Weights of a small mixture-of-experts language model, trained from scratch on English Wikipedia.
Size: 14 layers, width 128, vocabulary 2048, 8.84M parameters.
Experts: 32 experts in each of 12 layers, 4 picks a token, a softmax router.
Training: 814M tokens, 6214 steps.
Below are experts of layer 2 (counted from 0) of a mixture-of-experts language model. Rows are named gate (a neuron's input weights, with its number), up (a neuron's input weights, with its number) and show model dimensions 0-127. Each number is 50 + 12 x the weight over its row's rms, rounded and kept within 0 to 99.
Before each expert's rows: "gets" lists some tokens that make up at least twice as much of what it gets as of all text. This comes from a sample of Wikipedia text that the model never trained on. Tokens count by the router's weight.

# expert 1
gets: " |", " 0", " ", " 1", "|", " 2"
gate0:40 47 70 62 69 46 44 56 54 37 43 63 46 40 64 52 55 40 52 39 41 58 36 40 59 49 64 56 58 39 54 49 55 48 56 61 40 58 37 43 51 44 84 41 24 59 56 55 44 56 53 36 65 51 52 61 39 50 54 36 54 32 42 73 45 50 52 60 45 51 59 46 57 03 45 52 43 37 53 53 37 38 72 57 35 77 72 47 52 49 79 55 43 45 38 53 68 59 55 29 52 41 44 46 28 45 69 42 55 74 59 31 54 56 37 45 52 49 36 61 55 27 31 62 54 54 42 62
up0:35 34 49 52 63 45 47 61 57 16 36 58 42 46 47 44 55 52 35 35 40 55 33 33 73 44 52 67 45 45 62 50 54 51 54 42 08 46 50 43 56 44 36 36 42 26 75 65 49 49 49 49 39 54 65 39 29 34 54 64 63 44 40 46 30 55 43 54 79 39 60 56 40 28 43 60 44 38 55 44 53 24 62 55 40 60 61 27 41 41 51 51 57 53 54 72 45 63 56 48 72 46 47 55 55 59 77 59 43 60 42 45 59 48 27 54 51 61 63 53 43 36 48 55 50 46 56 55

# expert 0
gets: " |", " 0", "\n", "%", "ition", "ation"
gate0:56 51 48 29 43 56 65 52 40 49 64 41 42 41 53 37 69 35 64 59 43 20 63 48 50 25 53 31 46 57 47 32 46 39 55 46 42 42 45 63 48 46 39 46 37 51 40 47 32 46 51 60 57 66 56 53 44 50 74 27 64 39 40 36 38 41 58 39 54 75 55 51 39 49 58 56 59 64 69 56 56 55 45 38 61 49 44 45 83 65 54 61 56 37 60 15 73 38 58 57 43 45 28 66 44 46 48 66 62 55 58 45 61 39 40 52 49 55 56 47 68 51 30 51 89 55 54 48
up0:61 46 43 45 34 73 46 54 38 70 43 38 44 57 40 40 35 42 59 51 52 33 63 45 54 58 48 33 46 46 49 33 29 47 62 60 28 38 43 51 59 32 47 47 44 55 25 41 38 45 74 68 68 57 49 73 36 28 80 51 62 40 39 46 52 34 50 46 63 57 55 54 66 60 74 57 59 67 74 45 42 60 40 49 61 32 36 41 67 68 45 73 59 57 47 31 58 51 47 62 48 44 31 48 55 36 57 32 61 38 49 51 50 40 61 56 52 59 48 47 70 46 27 54 59 47 52 38

# expert 31
gets: " in", " on", " with", " at", " from", "duc"
gate0:10 37 39 49 33 52 43 55 54 37 52 72 59 42 39 51 60 40 49 65 47 64 48 45 37 65 37 52 45 52 54 56 57 62 62 44 37 50 44 55 37 52 47 55 70 79 64 55 68 44 33 29 64 43 40 61 45 59 78 39 50 73 36 77 36 59 56 54 43 43 53 43 75 40 36 50 31 65 61 53 40 60 40 50 62 45 49 45 38 47 47 54 62 45 38 58 55 53 35 43 50 49 24 44 39 40 38 30 63 58 41 42 61 39 69 53 53 42 41 27 50 68 59 33 58 38 45 44
up0:41 61 62 49 52 49 61 48 42 45 76 54 50 54 66 54 28 37 43 48 47 41 45 41 77 38 62 34 29 46 54 42 40 43 35 45 50 56 40 47 53 50 40 53 41 47 55 47 52 62 48 78 64 51 42 66 38 73 56 66 32 47 59 46 48 50 58 39 37 47 64 40 57 37 56 67 57 40 60 51 60 38 43 63 43 71 81 56 84 56 50 69 38 52 67 34 34 35 62 34 37 44 73 47 42 73 45 72 59 54 53 44 44 51 51 58 67 41 51 52 24 49 35 70 52 44 36 52

# expert 19
gets: "s", " ", " S", "y", "o", "e"
gate0:54 35 77 63 46 55 59 59 54 51 67 58 56 54 57 55 49 28 49 53 41 52 80 36 28 27 50 58 51 46 33 60 55 48 62 46 42 49 49 56 42 51 61 67 57 70 63 61 58 55 37 42 54 74 48 67 60 42 50 44 44 38 63 45 48 43 54 33 46 33 35 35 64 40 47 54 25 43 60 57 49 47 33 31 45 48 45 25 46 62 49 49 49 44 60 47 66 73 55 57 44 46 49 58 42 68 64 77 43 50 71 42 45 50 41 44 62 88 49 42 55 29 55 80 51 63 56 43
up0:63 38 64 59 52 49 68 56 65 35 65 43 51 33 59 43 57 42 39 37 39 37 60 52 49 71 55 65 51 43 69 57 78 62 67 59 30 51 44 36 29 54 69 60 78 67 53 37 38 60 55 49 45 37 42 57 55 47 45 60 55 64 53 71 41 49 57 50 35 32 40 65 42 35 28 52 56 60 49 56 72 44 62 43 44 37 53 41 82 55 78 57 45 43 39 53 64 55 39 45 61 39 56 49 45 68 35 47 73 41 66 44 51 49 32 48 59 61 45 46 34 65 68 59 59 51 52 48

# expert 14
gets: "d", " K", "b", " G", "n", " P"
gate0:62 67 66 67 35 49 48 32 39 34 52 79 62 43 77 47 64 44 44 55 30 43 47 54 40 44 58 37 30 45 51 38 54 45 47 54 46 43 44 65 43 55 54 67 47 59 25 50 74 70 60 48 50 63 51 58 29 26 49 41 61 48 48 45 39 52 60 56 61 50 32 42 53 51 69 53 38 51 59 57 60 70 44 50 24 48 33 40 59 52 50 62 54 53 44 55 57 54 85 52 31 44 31 47 49 71 46 48 27 55 64 53 45 35 35 36 31 57 53 56 44 58 77 43 67 41 42 52
up0:39 60 45 37 56 44 59 51 49 39 38 62 51 18 57 57 38 48 49 64 45 43 40 41 32 42 62 51 46 55 36 41 41 20 37 70 58 54 45 46 62 68 43 50 60 37 44 42 61 62 49 70 43 68 32 45 60 40 53 52 57 59 51 54 74 44 51 44 60 45 23 50 36 71 49 66 48 50 53 39 29 69 59 41 75 54 44 47 54 28 33 52 36 57 83 60 41 39 50 61 53 44 41 44 56 45 42 49 27 39 37 75 43 31 49 47 57 45 64 42 54 65 54 45 75 63 53 35

# expert 18
gets: ".", ",", "\n", " |", ";", " ("
gate0:53 39 74 58 41 60 45 61 59 35 62 47 51 57 54 58 67 31 45 52 53 52 49 46 48 53 32 43 51 66 47 36 39 49 80 65 61 41 56 64 50 56 22 45 42 51 47 52 53 52 32 49 47 53 55 45 58 49 66 45 51 38 49 39 36 59 54 35 37 33 45 30 50 60 45 45 32 52 74 54 61 36 42 44 39 31 26 25 47 41 31 52 57 59 60 54 82 73 63 51 32 56 38 50 45 45 39 63 44 35 61 45 41 24 44 64 62 43 35 51 18 66 43 37 35 52 55 61
up0:40 52 62 35 54 78 32 49 53 30 69 55 62 48 48 68 63 48 44 48 50 49 52 49 54 62 55 59 43 48 54 59 68 41 40 86 81 53 45 57 26 48 48 48 47 52 64 42 57 64 49 62 44 51 40 62 57 45 59 58 53 72 30 72 50 39 47 68 09 45 39 54 55 57 46 54 48 40 63 49 44 60 47 30 33 47 42 25 55 52 50 64 56 55 46 61 45 56 41 45 54 51 31 36 32 57 45 57 67 41 52 42 51 29 61 53 68 59 32 55 29 58 60 32 62 61 39 59

# expert 6
gets: "ed", "ing", " on", " as", "ated", "ted"
gate0:51 70 39 67 62 53 50 62 44 42 46 61 54 69 47 52 63 57 43 50 58 55 29 47 62 44 42 45 53 18 35 44 50 61 65 70 24 53 47 60 42 73 64 50 52 39 42 29 40 56 43 27 45 66 54 56 62 69 65 53 52 37 65 55 44 48 61 43 69 42 42 43 28 77 41 54 34 71 50 69 53 59 63 48 54 42 70 48 63 45 22 65 37 48 45 65 69 80 54 64 43 48 49 44 48 35 46 51 51 35 32 55 60 51 44 42 44 32 59 50 35 49 37 62 42 54 62 46
up0:48 48 43 74 43 44 47 50 36 36 46 44 64 37 60 61 69 72 55 49 47 51 33 52 58 44 52 51 36 33 42 50 52 64 50 60 21 51 45 87 48 76 57 53 63 31 47 43 64 58 49 55 34 46 57 50 47 75 61 44 65 58 55 60 43 49 46 48 47 52 52 36 33 61 43 47 61 53 42 52 46 60 60 57 27 54 64 58 51 28 34 62 51 41 27 73 68 63 39 54 38 51 62 33 47 48 34 55 41 56 34 66 45 53 78 56 26 27 55 66 44 47 40 59 63 41 41 35

# expert 26
gets: "-", " (", "==", "°", "or", "ment"
gate0:47 51 67 32 29 58 53 57 42 57 65 46 52 41 42 68 50 37 51 66 33 58 56 38 50 53 37 32 51 44 61 49 58 63 50 43 83 56 48 31 58 71 44 49 21 53 72 64 69 50 42 47 65 47 50 64 55 49 48 54 24 43 45 60 64 41 52 38 45 37 44 49 33 53 63 52 43 28 47 51 48 46 66 58 22 61 41 37 39 42 66 41 57 72 59 60 45 69 73 65 52 46 48 49 50 55 60 44 30 49 73 72 50 49 52 55 43 65 48 42 20 44 42 48 60 66 58 36
up0:48 39 57 42 16 47 49 61 40 63 66 33 52 75 44 46 48 39 57 69 39 79 53 48 50 45 37 24 54 42 42 63 60 51 56 31 69 50 50 28 57 52 50 53 26 51 46 58 48 34 40 66 55 38 47 37 54 46 43 46 37 43 69 42 57 47 53 34 53 43 59 58 27 63 44 47 49 36 48 43 47 46 44 62 30 45 55 58 48 35 52 50 52 64 45 60 50 53 81 53 52 50 62 51 65 48 61 52 30 49 67 83 45 54 51 53 46 73 26 57 16 42 50 62 54 55 63 43